{
  "num_hidden_layers": 11,
  "hidden_size": 256,
  "n_experts": 12,
  "experts_per_token": 2,
  "d_expert": 224,
  "d_shared_expert": 0,
  "hidden_act": "swiglu",
  "moe_layers": [1, 2, 3, 4, 5, 6, 7, 8, 9, 10],
  "router_score": "sigmoid",
  "normalize_top_k": true,
  "routed_scale": 1.0,
  "balance_loss": 0.000298,
  "balance_bias": true,
  "init_std_router": 0.0255,
  "lr_router": 0.000749,
  "vocab_size": 8192,
  "norm": "rmsnorm",
  "norm_eps": 1e-05,
  "tie_word_embeddings": false,
  "optimizer": "adam_hyperball",
  "learning_rate": 0.0058,
  "beta1": 0.9,
  "batch_tokens": [65536, 131072, 196608],
  "max_seq_len": 1024,
  "train_tokens": 424800000,
  "max_steps": 3612,
  "dataset": "wikipedia_en"
}
Below are experts of layer 7 (counted from 0) of a mixture-of-experts language model. Rows are named router (the router's row for the expert), gate (a neuron's input weights, with its number), up (a neuron's input weights, with its number), down (a neuron's output weights, with its number) and show model dimensions 0-255. Each number is 500 + 25 x the weight over its row's rms, rounded and kept within 0 to 999. Numbers have three digits each.
Before each expert's rows: a language model's description of what the expert responds to. This comes from a sample of Wikipedia text that the model never trained on.

# expert 2
Institutional noun pieces. Nouns and their suffix pieces for institutions, politics and sport, and words in section headings, such as National, League, Party, -ment, Minister.
router:488512480475493491513516513452509506460515478483540509514485489501503490551520501476503523468505478531526472512501493499510490453528482470472509495510490464467482517492502492468508515519508511545546460500502486454528526504502458503485509443472469519535521478479528527530548524517478528489480484500482536527495494498526467528534497498516507517476480536496506514518483533453481494499501493490489464493512558490449471478478468486526504501520519515454505534545525514512521468553541501479466522483493484462467507457519496540480477497513443523485431535522479535477524505515470498500477518477537512514483546531473484519502500492493507507531473509495520491529482492477477536497487506534509557471493490457531478489520547483507435513562518443501525497519481485496475520494526516
gate2:522476466461480513522534503522532471465503450539454513529476471508469511534515524491502467470549501484538543519511493526524488512538561532441500495495474525456522470506486488486512504505498538489549479524523486495541541518511489492471480477484509466494484544501531509495538528511517492502448453502495478510510501522449525508517482484480537494489508506537549533492491531490490479487523490530498475503505489505503492545466511473540472475506507494501503510519493481521523476468495493475551508480461478511516511532529510503499536528527440497491475524479493441470485467512516476492497513529517461494470498518462535550485504513527466489557467507543510522460449485441497509505519506513470506477512482510540494499496526485527454489512495460485483480495489482483480492496527497
up2:484476511525500478492516496484466514447492558438432497492517505461509492511526522482436467502473538513504481497525471475511480531525513460507480514559487533496512483528552515469503512496527528503519458467476478503497504534473511504506498524482492502489544478498465501496544467499518492506482482509506472470516474495549499494505497491542501527473499475500486484543554483470485510494495464468511489498492513513564509508487506507468491523486529540521485485496511514478507466492501483495473496502490506473484505495506497490486462507509525486501480474506478520508475470492517530484523464515502519516548519484497486458490468549557471564507488558502566510484540520540485479531481497504548507537504499497495442491492516493455503523510560478477513506515520451521488535528464525
down2:565501508550542487485482510521484469494499532498477469510472508494518488474499452489508524498511496507512497462519500494529465493531481505509515483496465457471531461476509521486502557502463501488527517489518495482517540516455469537507475505475520496469479530513504483518495540509473511497500520541489498510486515541447501496514495481470503449523517523499488516500501470497517521484495523499531524494527460529494533497476448503473481469502492471564540538478473510484487514521509493511496562514490474545510533484484523481493521496450493507478513497450500510517529476502480497521466485549491504458516525490505474431451506437522523512505457517519475510480525477500510528539535493491491518474466498462477518479458509546515453498488490470490558527470531518478509487487551528
gate3:491518522483477515477469513487510518490511470482525535471525496513522495500541502482533531508522503586498499516509491504488514520498522515514505454488449465499524516466524456507506500452448470531501461531570517473561517528516504525527499467513477512489488499492506476547492515447488517476457473511504546514492487482479476520507495505514475508530514520510493535477503488513538490505497542470483494495536486507466499460498464503456510532489500549530496523504505497510507544530532508493504521496471447513531520482489504512497484453495484512520503481500504545479491491480466474477500506525551506493515513498507489492502524469483503462483496456509489505494499496455526495454515521517507520538464510435472437503527481488471435558555499474498482479535496513471479492469496484
up3:527499452553542497538507541537507483467487523510469468517484512481494505529425484518463517476525514474528506474496498504478474495492482466510505532488512473472475502497449487476509512482509496495501488503489489489467509449494518483494496522509501486479472520481476503478537487527497555516494505468501479533498479516443553477500472479517534486455544512498462516478511529515457502494493461514522482469434526511494490507500529495504530522503536487500540455520477564545487489485502521466501515468501505535463527513476487534477503474530509484497496529540489548495475511516516519529508535485472530482477488491534494544476518513519508526482488499445507500497485518506499483526515459473529462450496494524506513519521497492483512454468491535527499564467499545561524489510511515
down3:503543473510526518523522535531527502500540504459523477511481506515498464506500482474440498511508498513470479529477456512493496447537485455496501466493525502470522450508495520453491488467475495553514509529497497502505554494511492560522523499489492488493482501506539490510482504492471489481478501518469509472507554511470524503538478477482513500523500486503500518474478547503497485489520507511535474507522523506535454488494518513552516523534497489454492506493508501475509495522534518478490513560554503502484530505462441508514549502514431505498489506548560485479504449528492488504499476538498479559480549478494465516510534503496496527459506512478512502490487501492513536452525479493518526507522473488488517509547532497491468467476533511490492506469501499560479478455499465
gate4:493526532449519482475524518476488525526491494505474545491513532485498494522493456548501483535511476502432497478490482479498495506528482488472521548490482474513487490506554507482531500529515516514495457454502498463512501480531509473555513490491520498488503540489543516522512532497479485479468512500498515565455486512483532470513459492510491477526473517504511530536462500503474494509484521472475492515495558500495502518530501498525476482499473526482501539562507471492457484502483511534518546500493539526482515511489469470533516484519484495469516510531466469483516468473457539495494494460509516474468562498499471533482502497511482488526452533497548464512501490503470486521499494472524538555537488532537519478529501497503472517541506508438516510514465528500513512470547495
up4:497476485509476501494446514504467497469505498496512484515522489504532507507517499506499501477489493477506491469506536501505466526464540541510498477523493530459468498560517530518477523446487532471472517443475540510521462537501519496483499545487496545522470478509508517485441457496468496478502490486496507483495476507523452446495479502526492527510483474519531497492514497512485491529533497469466455498542515534500495492512502505488457538478487530494487465490547486516552521502509522493493472499499503492485506483533494521492474496485518483531492512493505490516519534490507493467527487481499444496514518507475521496552452474522530503509500492486513540497488521483504494462488543549476536446586491531513513483505464505471544530446530495528473482461499508472508549481453447
down4:549468491482523509514525512478504496480507496517496529506501518515495525490463491491486523537500530489491509527475499486560524484502508469514536455525512517516455545490534472503485482504527496494520493493548537489460487497501466521522470500537472538485491498520500525477526490470511462501514502496547489498499487512469472513512532525509515540518543487478536528525490510505504516468535456528567507494473521495469420504498440512490500535522536490482560561514500475500476472501525491544480465473484492492505517533509484481463492490522487470476499480474495494500453451507514482486497506535462520519474575470460465500489501485505509501527541510520486466473510489472547463485501526515482520475562516503505513505487529475490472470529454498529492520494499494500531477466534478
gate5:439469494500548482526475542492462437490511535497525460553507484498493536510491506539525482507485524514508486521476501467511526524494500502466466541483519427508515476505499501501436533489520527510502492511531498456463547508470506493461505503449496510508498481484512510510564495463517505519486507469475476472490471468484527484505507488480514496479466473516561477528532541468479517449523543460498485479488546488517461535480521529475523440528470483502527509529462484520498540522547503490504501467495457531523515501522512512508486482509488472496527476538499534475544492500499504498530475468536515481520512507514475523496514468509516499512463463527517489482484496497531490511499496512507522456500469486481516468479533484522478479544524489544523510523480514516472507495509491
up5:533489520538467529470515505481552466475473504485512500500522527538507492464503484516502500466475501507506540501506494530524494520512523484498454521510519533523493500471513518500483482549473501510472512505509494484557482455539435470482480514502554516517506498482482536484464468478520511517558460492494489512470492495511464489511493522480493495488451517487510525469529535549512482487492488459439512486495507510515542505526466514501513484500471537507493512505473493489496495499461500486480529505498503500483486479497516507543466518517505490515472462484496433469440479510503493499456475535492459481490469505511542482530505540478442530493510506443534507538534532536470505503472489525522489560508545557512512548497493483490508464528481501505477468481516504524507536523493456
down5:450509465494491502522464509500467509476483502513522539519483540527509470505458484494509517482507484488499509495528511479497482480525436488515509533481524430516503447548458469515473477462480515481493522507502520516467488487501514498499531491520505501514475465447551493529492473495450573544474543470523451509468518519535506504478513499517458497465508510528491514528509503415487489514477466493522534492478465499476494496507489474470494473518479502477520486478497521497485495501491447508469529478511512495477495502553540494486539507529500514491469511490529524489548532509484460484501469469538514502505538521551482521500520490513510476499489551481483479508501479469499525487541536465498503452539495489524517513497553501473502462470516502527501530498531508464467507498493514
gate6:536477507463507517519491488469533495463490516490529480486498490476488500533499519493525537529500466522491539470485473493500511511543527512469515534472495473508524516548508516491494511468473526514506477549516512489512532512509503504493522445488520484552523517470503524481529490512515493467460532501497487524509484507486511479474479505508474495532506516489493532476526483497556450510515524541482469488495558507473509482475503509480501460534555476448489541502450534488532499534507543509468522544521543513474501486502445533519543509465472519476530497496487528512468472490500498550505503573522489508510545555481447457529496505500500508523508526538524477468507501535477519553519524520499521554482498509503482501514508468485476533500451490516477485496492495524488522457494511
up6:499532472508524499478478544500508461423551484484465510527464514530501557554484483479494491480518478500478482479482454513554497525509517527481487563465521512469488565514496546472479490523518505542525504483539481466474504486504502495535473492484535527464521491469537500501487518490505505507467518512490493502546472537509490504519520490543508522472508514501518509488528499490485491523486510485504491535493510506516472551472530506450515468468488471489525502492450477488486528489469484524451504514540525527486494477510489513492457510516530525537462493481504499532473469532517504474469496476485479531540516531490510536528542534472504488504482515465517510544489532527471512543490497503505488510561492562519512508523506525496478447502493489501466474487507487463511535519498490
down6:524522538513471484554517465514544525545508540492517506517487520458450516493525500525489511482494495517461522514512548476457538476524465474480489448518502487501512543499515510485532521465492545484520414459469507485497514508499542491523480506493500490477470484492490513505486464513517492494512499507499519488482491505481474526455482477512484528533525521490520526497470534544508500472528472543517528495493501521487446531480500526529477483566548499488544488505506522497475445472495512543497472510484534483514522506476503479513478499459540498491505511491489495497506467523500433478528527531532480509483519476462481512502485482511478490517543511481440512505487519498474484478501507533511531479481442518475507500477489493457472487501487484465544554468477472532506506480495480
gate7:516480477485457464526520503509520483530510466500538519512537569546490505503507542504533530450473490521506476526564513542534530486472501507484499497495497507468493519517489487517559533523485501515520528485491499503502502493520496518462522513530520488510494474493511507491476514500492531513483528501482494469462505482505495488481526504517492503524502493529499500501525520526469471519457507493455499518468523492469484526479466479479516543522490525518468515507490514486449517504500503477501506461503500453500499427510538497551453467511493473447506533480508493485484462557511486537477497472510490459499465510518528514475482526548512493508527489525545547542501472516462520483534553524543533491508453469489504500529524543482496525472504475466528534504483491472486553459523513
up7:495539468491497501517512464482512532489517497460481476479494488474494506537512523475514495515490540512491505462522495484502482529484494527557472466518491509499539502497483510551529478516488467478527499521529528455484473513523481501526512514552479509502507513535500545488484478485522450504516492494492509479473525487458497461512475443493480490484468434468485446428566461501500471489484500520500511491533530539560522483497475519484473484462496561533505461502502495527487488482463452525493534536512503518497519438512533475512486460515499512511495493549519482520490475508507516475496515506456531530475479512449508530485497477517488503475506509509460513491525468488478534517519485500471484488462488525463492527457474501476488523429520491510495472517503506494503514499508468
down7:488461484496494493485537512520530473515538449488474468508554528536477482502485508467550464464511499531507452513471430518520492515458539489456518494502451494517550495503502487496477524465473547504551458486474493490522487549507483522488476489484461487493503521489506525473490493522474517468477508502498443492509500481508509483473490486500488543505515482509518480493523553490516513461478477491488467508522464487491482455546535482526520503509539475505470522479504470529556515485569514530468521477513508445466519489483489491470483480496547461483517494499559472490500539504514497537526480503474526518487470483445497513533504533500496502511524529506526466473498505464491521491512479483500489481488454519478522537503495502528510502502501507480498497509523469484504501554468529
gate8:509519481492506514483489460500494541505503518469516458460468506529470494543522475493487542486477474489494496490471475469540492486517472502485466501501505522469494493499459508498512474530459476530512464508530526511512495549511515530484503535472535511500466444473503539524488520492485538501473522474499474508504477464507465497520503476489521441493505479513482537495514499474502509497498505527512470493506546449489466524501518503511455494496525515523537496519532482489520472467520509498477507501429499500496530470500502491509526505478491497489493493508495509517474475496480470575489580523453485525528455497498511514488489492490481496569513539514515460516456523547502559531451539509500507444503475510518438492485507479553495530519502479512531488477510459508502517463487469
up8:476488546516518528510493514502503492514503493523530495512511473524492476541533535434536477545478501530489503488531532506457522485467535480525488527517532489461488518502517528499471522538503503573504490484567487539503516509530481473520472527524466496522497525500467473501480525455529540463519456457528512512472499509470527494474537467463491561445474504533555527513502496496536529489477496474462506546491505499492512521460523492482501514480459495469474500517531485484505483494514465522493502554488500468483514517503513458518459497493493489493481489484518506512524514466461508539488494487526531505501489492466558479494492533521497502529514473486499516493478523510560504464533479486531482516482518500566478519460553494501499519515519483480531517501518489494492500480527499
down8:509497458508455487494535492515437557502506518503507527509500469476469495533501537500451491512515472470514579478458534553520484524458489514502523490492488523510488542497442506502497528497502485496505518499497498483491498486479528505530533545483490502487522438506514507509507506491477479508500497492485501490504531510508497557530486477481503543505435513499477521530497490548531499473499469462486513483496483499508493517490528522528493516496518495514502524529499484512510510501548510525518473491509575508487456530485474508499505486482484492508517529481544546476488495509472504553493508484476518504493503484522533548523439519504481509472492466479514535480517468544536492569492520492512479506520491513497527490469540480504458467488502522482483490451424553503466477487507518
gate9:479505503473541475484507501525503483494455520492490506477501473499486499512503457553465501530448511485498486505520488460512479522506454535470493586499470494475475483510517477510503466494538469499506489505505483493505492481538504508486519482516502490572514446500473491490527478506515517505520491509497538494471488508494461494481494509533499502501507467521526516524466514488499483525537485533485438526546503511502498488501529520458542519505467510518499507533460491511486513512551544497459539465447471536454545480535474508481525507502512493474496535549494545454487494489512504461491472511535509488487495460548493502497454533471490503542487533483538466528525492519523542510516506528485504507560494498524529521497471511500527532533496478484485469517487475475482524505521438
up9:490504498493511439502481515543545477513489482529474512517443459502515503487500546495471496537448527496502490535518551515496503496505471572467512552513536480526506474504534481495485516465513516502506480493512514474459502498513507538520504506531544458472506513511527512529529521517487510488500504491468503516469481510489470509490511481540520446475535475475493468519457476520573447506512500508538535492513512502540491509482492531525513499489489508516523448554457485471530504538488497525519504504474533503506513487517468516478516488488507523513534553459477463464502541483457526473513506496553492537494492490476480485516499500536506515486477509529501480468540490496454466489533480519470490539502516487512498554486532484500510493467494490488515496466486510503444467494528521
down9:480493524529462490470487485442494519521467465505549494502494514493505487494540512513481486505521513546499494530486490538496519481527500484514540512481478468493518483482518497476518446448474504494528503482502479489489525489463497478544505487471482479527523490536510483477496530520502507475454519502483546500525485503514540472481535528522489512456476512479520453463535508466518513491472511506460421464519522479542543501527486454521525499492473496512487532489521510488499482498457483519478484441483465545478476491499474515455504467542496521522489498520534519515478500544479483498523509506484500540526480513475547506494515483482496500480545447494491554550469499522533468501485483482440544448491525508493523542525482496478485481460505480532501508462521475501510472496496508
gate10:437451450469556481492466504483538493464490495474504505508468480519507450499520508477531537492470495477452460511533437530527458480487534503546472535514493471518468513485501486465491482487531516541494476533507499505533496481494507480513446495514459489454513516488572504519501540518490497530472486477484504501497528508510526532500482501474476487447497526517476479465509507468555504522536523515490486505483500473568471470515463503527494466504504487508504516488550503506528493476510496493537505499457494494511511485499511503452517522511532531507473486541447504519563509516498473512470528498498481514486522502526495523508474483507530488524508500513495457507479473489526471476498496484505475477496513472458472467468561515510520486532511472499499492490510505524515467527511458
up10:532483483510520499495475509511500474517478486503506466487489479477528572452490507480479498482495502501512514497516499528500496487500540460524482517465485555523513489523560515502516471545540515499486471507549472482504483479488497485475512497490509494474502533503482510495469496532476479494513498443472514494525487501503509463530477509497490509491530496521544513495478487519481466519517491476500533513503498496495522461522445529491548493538480477499466487517521503479496453501505493503511470493499460547500478438530466482512557508486564491497501541479478502544534466529487490550440519478488502462452521502531482548536490483496525550499459510517529482491514500466531493455546470473485471506493496531525417498510527472490510507506487452490499497509510492524506486544527469
down10:473518507507486472480546547557505456536475489489487479509490510501446539481492481481492476498490510481507526523477526520471486526505497512520492532510518505531531535509517511497463508489509538472511488508480517449532495493480494534500469526502503446513516514495478472479473487526497480488525541501496500473509501469487482517530521495490478515514539545505479489498537525560474479501480472524500492499478547468493482564498480513497523491470545545459508481499463484521502500504504496437451523526473488512471412504527496482462498463490539510504504456486485529492495506518563472455510449494493539484521526493450528484540486500488531470507476484510538499520489524515467520498478476478493457515494486525483509523521445494526531465504493534473517489528487474519498481501534469
gate11:528504519504525499484528507468509489510526473520496475514476513506527501506505550507495517473492445524587548461447473513502458493492490504534457505484497515445500483524487512495490536524504470486536509517550539475508495524511501537501479460512537508508487490482517525548540514473503485519449526487467479488529526529476516482571466485527500436531532492483485545514491530515500506502451484503495504498490519516482484513493473525528492482501517522511493493486470473512544479494513509440475505500513491501462438479520519546485517495527478535479453502540493514470524467536546487512491497549498521523487524488498470479484445559509508523502502488493515463472455491517528516525496490532472481528458509467503498498489517504471496518516499512503485486485473519481503480483494543
up11:505504556485499497455472460531507517486524479472503487547497505518533496534495488477502468461480497516516480493461466524478491486491518524477523524481504525493517507554471505514476501526494499441485492545476490501498499558463509510508480453539487522469516529470510517535497484515501471490530470503488448441480533534499511483499474500522534457513488482519459478506501516469469556513458498488497479510476507471509499531507506501502515516481532506501490464478491519490493494507496507416523463481497465466535513460523472494493534549508498500445473466512494500531506498537538496500505485520490479499531501472484444533464515500532497515494536507529488478497485547532515546528492519514467495501478508478515501501546510463481518509543493443523549492503503517489457510489450536
down11:488489516493465525473503465468498532503496521504464524487520487517518531519517531483509504493491488485488432508514504497510491469489487486521526465507481461552509485507478526509488481519475495484494498488493504541500526500502483471466502518539475489513508480510512516485477463534479529469551494449519471518549458524502456458489504494511453479457538468555494485510495503507467464516481516516531484496549533485506516517499479469511518506500490516474499511476471521458524497489520512515513477499500455514511528486517471496486486535488487526479475490500488478514493491436483495457504482439498480504488492466466486452483518449520485511566505493558525483482553496556465486515493516520469536476465494499482508464507527501497417502482459484496540512459524458471507516501450478
gate12:488505468489513504464493517506473469498466489484538468468462487486491471525524482577474468483487473474513507519493508469516504495449511527516454499539483470476522474497534486502510441520560487503490461546485512530538533529513477455531519512500515506525485508525473493508498533483493491478473464486500481500501503489490477506478464526453480446510516526516526475467479567499509508499538544507526487523504528491499485504521472505519514490465518531501533501514539500462524475479545501519507521542529533544475528503494525436477511510464539535521514488526480494505527505489445504494480490497511470517482494487463495482514505528519562514482508482469526475501488530480481545521557535507497484495481506471518487502516554475461496486516518455492507511505495545514462491521504491
up12:452480497462464514526531511506517498513515482515463499474479541549534496519520537535476526460476519525538482476492489481482504512520496503486524451532525551516469512524485518538513551537465535488488487449563497501508455473506540482502504477466500482472520502496499547488495516501504482523448479434523523523467461518496517475488489445516521507492524534520483507489446470495504462519485468487482515513494506520522483486504542495551495502559492502483484523516489495489459526516507508513473531467495502490526494504525515536482529482485482488475485493505515506486477471512510495505475492484482511527452500537478500536472530547495443486500468527539505519529445519505472513470502512522476522460487512502491564511509504440539495501510455495493482499530489500496496505497463481
down12:482510520511496494510545512492481546483504503488535526494513492487502494541493499466477490524510492536521508543547490512472502504499519499517464512488457551508530499496451480538519567514501533514503488470541476490450532520484518514498500543496506523568510486462520503485479522518492518511472509538493447482493550514558506486520462520536475522520490493497500497554494498517540519519462490491491501484502471540503451476478512516474505515532506524495460526482515539512540503507551483522476479510499541481545506513483499443476486538528475479460501486489502518499513480500545534536475528535521514505514451527498478496503522476531505478473538492512491511519541511533528531472481477510484537513515497498504487544528468495449478495495456492458509512555514491511477452473488487
gate13:506485525533476480515520520490522499562482498494489502515519488531496465492498577492481515496536487517546547477515468491540470443503522478478534490535510503468494503498511460537495521524525495488492516458502528485516515492500516456538471488497482539471482530524511481495487510472458501507509514504489496503476499497521488508550413490512478543505527500503443480529475483488547484504493489533554523521452487498474495509466492525522515462465455522465497489466554467523500487505518487491512504494517508505520520486513503453526445475536532481501463511520506526505525466485499489494523503492493550459504506482482521528494547476523558486478523509493490508472450513526508468520504479508483507489512517462490530479533551482518501522462495481474491515534508520485499486446465497
up13:489479499479516513479480515477480471513511512520510507479482506530547519503454497504480509514496528528487502464500479471491528521518485482497497483487482505500508542481523496515522478454503517514512518449460499492501514494500508524530497464485534500461483481475478461520533485497476513482531485462461485499501477458498509459519517545492492541507476500499505534518470547458503476527461503515459488531562486523487510488569483475509482466460506532496523519450494549503507508503497500474486506487501486526563495476502465493484467477490505538497548418546488530523511504545472549516474521540527537485528463522502451475509471484495483508509525495459502502465470524480530503458487526461522533488505524517509479494539545493510512548505501462494471492442518527520489511511507466
down13:478487503465488445510521524499494494490483480514499516465538499470505508514493504520537509498494471556494500491542482519507433510539470492541487474486526495527486515529513501509499472478511489472516522495534519515501515502479483517497482503503553473426497515502520507488469494546514518500467486488423489516518470479475515485463515494527475511494546504511534511544510511467519497480500519474521496480504542472478506499492508531522500491508499505513484522487504449481497535524453495488492494545537469460505511467493476519479521471494549482578469512495489514520512464504569553499526489503475496515528482477535516477521502499513520479489514463461486527520482491536516490487501516460501483525498532488445514533517511475536453517417538501525550468517493497465481519506496524
gate14:487485476470537515497458546522503517452525470483481525482487483527558512497475482466522501505488494512520491515497498528509510505511520485439433497482468542469500472509489534510463482518515526536534488469500522524475475418522523487488513467503508496499495516505493480522480513498520527523465520476432464527493510465492508512493463478506511485491519441533513473522499527511459506478485497470519483550538505511502530503508482532494509464568496501474497546553504503540480471551486497486495493470462496477496507482524477490463480466533474496482501537484522463485497483511493477462467502559496494536512512493499442555515513505496499502493444466509514540441481498542488459501507524519505491484497480490480480509520496477517484500502489482514459501501513503479477465505502527
up14:512505470529470503507502505505490601503497503474460493482545495519488485550515515461505461501490495503573484563497481475454487503546481506477490497507500482492485509507526477505520492486501474544501551517507520466511482479492471525506497529506564463520516453511429478472506495515523520500521567496514469551548490470490542553512529528503534494540537511530484487492520515476525537499518483486519531516546489517480466458524511491507482496487529490502481486524468502472456553538488491504478488500488520501530520514480484511514518529500484520503484490498491461549510489493510473511512503518483533499494503475534481512496500532518498500515533505518498470513547497502508523501498498516535525526506496500478510554514523559528466510494492480520545494495533514482465499488514548
down14:464511510480531526474483470510491478484507481468504517509520516477488497524475470520495508526517479508452530532513492449523538453498491454464483506529478501510499495490475500507511505496499527549516448491496546467506440488533455551471461507528547503517526533481538491482504469503475470504502486486521481525513502481495542494501503490517535490477484502509514467513499465534509542549515513483487526495489505520483485485519521493504497477490517491446506485492485470494524533534454508516461473524457437488478511499516525506463494494458501482486511510489519502467559497486483507446477492484472507491528505469481523513505507533540465477494492515530464505516441502469504519487559514524502514469570530492564484516468508484492489499509506522510511479509517448510449437516491482
gate15:503469540453552445519469469486495495503509477490550510519482481519463484488541538469519467511478516477524479448478523499515461504474507511502467472518544517507500534517482515497490523521515512513488507471475478515500530483515459474511471504500446540502539478507515513503532508496505466480496493470464521511504514454493492498487449510447509468542526461488499472511503466511486477509514498491485516509499520476511509521473461468471565474521475516491509517472533533527471483478485517504497488525524507522486442501525486474470495458546527474504462532506509529461509522547486520490486462476504536492482469479502484552496531498488505493554488524496426464519487515522558499533518523460509508468511508532524493507495529513511476525500518521469492487500464515512464444505510515
up15:501488496514507501447528539552485500490500500509466540452522534524548536538518510556523468481521488475485519528506511480474511489502480513531460526476481493476549488480509480513492532483516498447488500504520491487465519552510464535520483454515511477458495511483527521482488459515462446521505526464527487563491505488497503498526483508510484513484531520465464492492512497479515474497475506460519475480527535507466530460535490486432505498488544454516473492482496510542507522496531484524522516528502484497507480541506509520526512501492534543519489513514523512503517442512547511508494515499491559496511492485496527514483485510523455474518552521495479511526499502524498544527502485565487478496480460451469511507503508497530527553537504502518510508482539479469512480515514505
down15:526481498495546529498500526472520460465533494523490498567516538506482524487495481461514509503511534513520505550514480500498478512481519502497512539524536492480490470543492460480514490524481502525523470465541515532498520472516459514511509514504523517513483475493542520507514492499518492480537493511541516489537469453559493487489537487506513536505469508506554535537479535490483464489536444505473500486450524499491500505509510522501489552501455507502470508432511482486481483529538490479488501492516495505494512538477534510490523554540507476490500484538537525491460522470452503488480546512510472436499480499539507493465523515530489530547514525472545518487482483500496486518457461493505526481498491512504479520545505494518524483491539502477503473528565476499520504501456488
gate16:493521510499544548501464497513479490475509477506536519499471457491468483505460479507538488502503496518516541493481522529474523518507514473512481495489504514515494516517501459514478490519517490471465489518530556545522526518506484527532509439542472511525490480481514496505505487546485506507503497508492526518502531540513488481497476488526508484500516460516570532475536533465525519499518467486485484511506560543505478504515489520523510505539505513486576550540483536489504438517506504458519526468521478490507494494504542500493483480520504516471438469467468558441505535465502532477483485501518509511493497494554502526484500516475511508515473520470455480536486536504469503529504542509469516456492503477464495516491499518515432512492449491517491485500480486532491502477467482
up16:497491470469523496522492461503535519518505519468466540500482551488495477464509516519523515444489532516526493533477511500470497510476544521466462508524537478471514530512547501515492450456529473518472507522510484510481482476445483518473502519497517526471512503513544550501504465485503470511466538499496492471520478501527517490515512530526501540471484527480511463517499460474476448465535519461465542455496530538471522538503521498478503481508466464484492536532467509482509502522537473517515515505518498488536548521482485498486486459489511560498523537529493503467510513543506511498528509475519505541519485523495515486497500465539488466536491501519470485473559496539516474518502508502502509475488503489509529529472566511519498491526493533492488520490541516528488530550519529
down16:477529515509519549510531493537481477444503497494479471547487518515546463504464540486545521540519493532502563492500464472509528528476517496496535516443516507518468456535527467488506510485484496513497508475460512450540524487537499515529545496486508492462542531497481506472532544499477452509522491500528520489508492506481524500478480528531510499501494514463469509454507549518514546509490538502476528475470521496515496499478498494512538475529566499513464522491503459481513476511513506496501531458481494485507491475514480465474465492491466499488480475460516468520466494517500512467491492470487530484543479457475521495475529525491519518510529473547514499522546484483507524468537491540517514482494532477467452471514500500478502459501463514503488474469495529535470493513507477
gate17:503506549497502477467539520561518490493480512508491498519471464464486507484492523477477495446530484477526499459536457488525488489519501504510565490488529487502494487520501474549501527458496502524457451485488517478483479475530479498508487424498497535562501511464518528515540539490479478485466453449533485520521543499488503525523491483512507484489493496484530499524483498463558495454496508502504518478529533475450479510459500537485468519484505491490494488511536499484489484533550507520515516495483481498503505490545497538527476464530507501513442514482472513499473501504455510510513488481529488534511459470477515538534528468501548516514452483523477515487489515483508541529500481525507539497530487468545496467507480508486474498469509490493554491504511502534515480465517507
up17:501515503477464528547483502448440517521522512518485542530469536479505493505570503520517483507522502520512512536476468498503517518450504484492486492510534511498493523542493487476500451528491460497514572506520484508494454492527504497502508511503471536477461472546524474526465524470477543491456497526474504516498485487510477490511513517490464498531477482509499455465514469501470532529481539518490506515529505514503500518521555499491513479492491522556499488478489465486504520482520504483494517465547510476489519505528528500500508510463519516509500472513527469467510522504519466485526511498488469502463475541492550492489452525494473516482552455506477542450515499506499444494478489519496469488491485506478487523484514480537536539544538502492485520548516501463539544548487477
down17:521508483496523502506531502486483512485480462519482501524458490510546489505504482484514515453469505498474523499513520536517449502461486523510521483502496481494517493546472484460495550476504487517503490472560478457462501490507538505543525450482468534489490516486486500481515522505494476459508471542524482521496517515479458452534451503517476526476480499552508503517484488531504531456482508476535485505510521492516453535516524469499476527487477497484506519482477505510495530551535509502503518517486516520504518491473494479524495482511509518492483541524479456507480454517498509487531504501558501500527529569452438557486489457555518480479528521501529465541511507492466467538521473479450513508516480476501501456535496458493493514523500481556492466517476499515504516491498524
gate18:505484497476507515460479465555497534484500493537529493520488510505475528506482506517529524505464486507541461454476478464511497546510534523499518456479466462466491489534497468517505489499494458502496467538482529529516545470480464489522485467536524509516525515481494498548551520527478500499501516521488499472479485520502472490495483505565451497491469531513436546505496509475467527464465511466494477519488532551510484518491491521502472502521488495471491515484495490505487456504493530498532450474499525497479533521497523511504508486499471498518524498499502508477485490461487503504486508533557428456504472526474502462510493478499493536510500490464508511491479584510506481529501515510508538531481475513517520469508527489491475537518462524453501511499512492526455542468456472
up18:460516459478495494486475483542510546489524480457506514514498497497504471457516494522515485500471549449477521542500486441507477479494490474518518509468511481480480493523487467477500509460486512504508497513471547525471552488519481537538488529515491499524539462484479509521495446526476495507479479470539489504471478449503480511493490464502494520499464514531496550516493499498492501435488549491555490510525522548452494506523494517544497497502480529453454508510478523479480494520470481481478497531455465510490541487513516467508504489524492464503492485497524530503506462544491455520555527477532481504488530465461497476464528479449476490530483472489512515514521496465476473517455479476510501494469477513504510506499474493498504465470476483508507449514518465538468464492519517
down18:477522509521519539529482540504478513511493505518503499486484496530511506524545491494520507529486515480553497504477534525477512473449421540514507529499497453520516490498472519493504456444487484471446514477511502496507444511502505479510513489510521494453501501520525471546537501531510517507473480525469493500523474509485528495567512517478511522497503524532501459487472465530543543554473453481482521485510468511496485490462481467516526500513483491510487446527508478523521492464468527471476524533526499503477477497514496526525532503503508500488485458492529483443510489484492488523495468497462491472511475515503508480550518490540542470516495568480510490477453502524509511517488505484483482532496532517506492521474500474544494459445530509503468554507496540470503500517481530
gate19:470508518481509469497503539499498447470501498488457506497494489487489483527522490445475529516529513489491528488439488523500492527500496479491515498486444511515496512453510456495539507525484494500502513527520468511535533505510478496474458480530490523445503471481481528508467468497507553492483480547507496518533463486481469554506446530534506518485508473522507500499496503503494514479494528480475456496516544537504487492483520512520530472520497463515550506518509536530472482519493491461512498496534497493490509531474509475467519493483490550447493514527481539452514533503494528495527511487534510507441497495547470511509541508499478483526450475481489495507511561547458545495438496504517502543499519518503493497505549443473481535479454468491489508498468508536490499480498486
up19:514536487538486544490571527485494484485502514520504505553491493501480488513509443472453449499477503467527472479482492501528460486520500499526499497503476496503495494515445484506533503529451519502490463527529482522476495533486499472466498515517478509508496548470518520511502568547520454497510468503502455516515480493508477517522499474416472496507522471487551487485501490509489526461524500494516483492485478484501520484507518530505469456502506520535533477480539496484486539506570487517503523506477495515463492520528506452489525537507507483516530497510502525478464495487485482534507474475468530547461469475451471497446486526508503489518490496522496511460503523530499506528523485522492450494505456547515502488446487458500481508493529459530520508486483494519477513517531507
down19:492475532509480484474493554467497458527513477509495532486473504500526490502511519489531474516552542494493497496490472521534499501505505533453500512514528484473510492514467477478507504476512511509460542466503471498507504475509488494517502504498469470487503527502479462473553451476519533513422488505529528491523499476491494498537456470516519478483527483543505446486472463542515523518508511521502507533500466519543549535500533481524499542460497535499462533448488527456516511469498519499471473520510510519523508496495450492507499516481472432493512483506510448536509485525542485500494502466477487499498573528469497499525490506483465517461508457499504483479521490498500517477505502491517520432511483518502458507503488474514486527497528507463521542540466487486504448506466512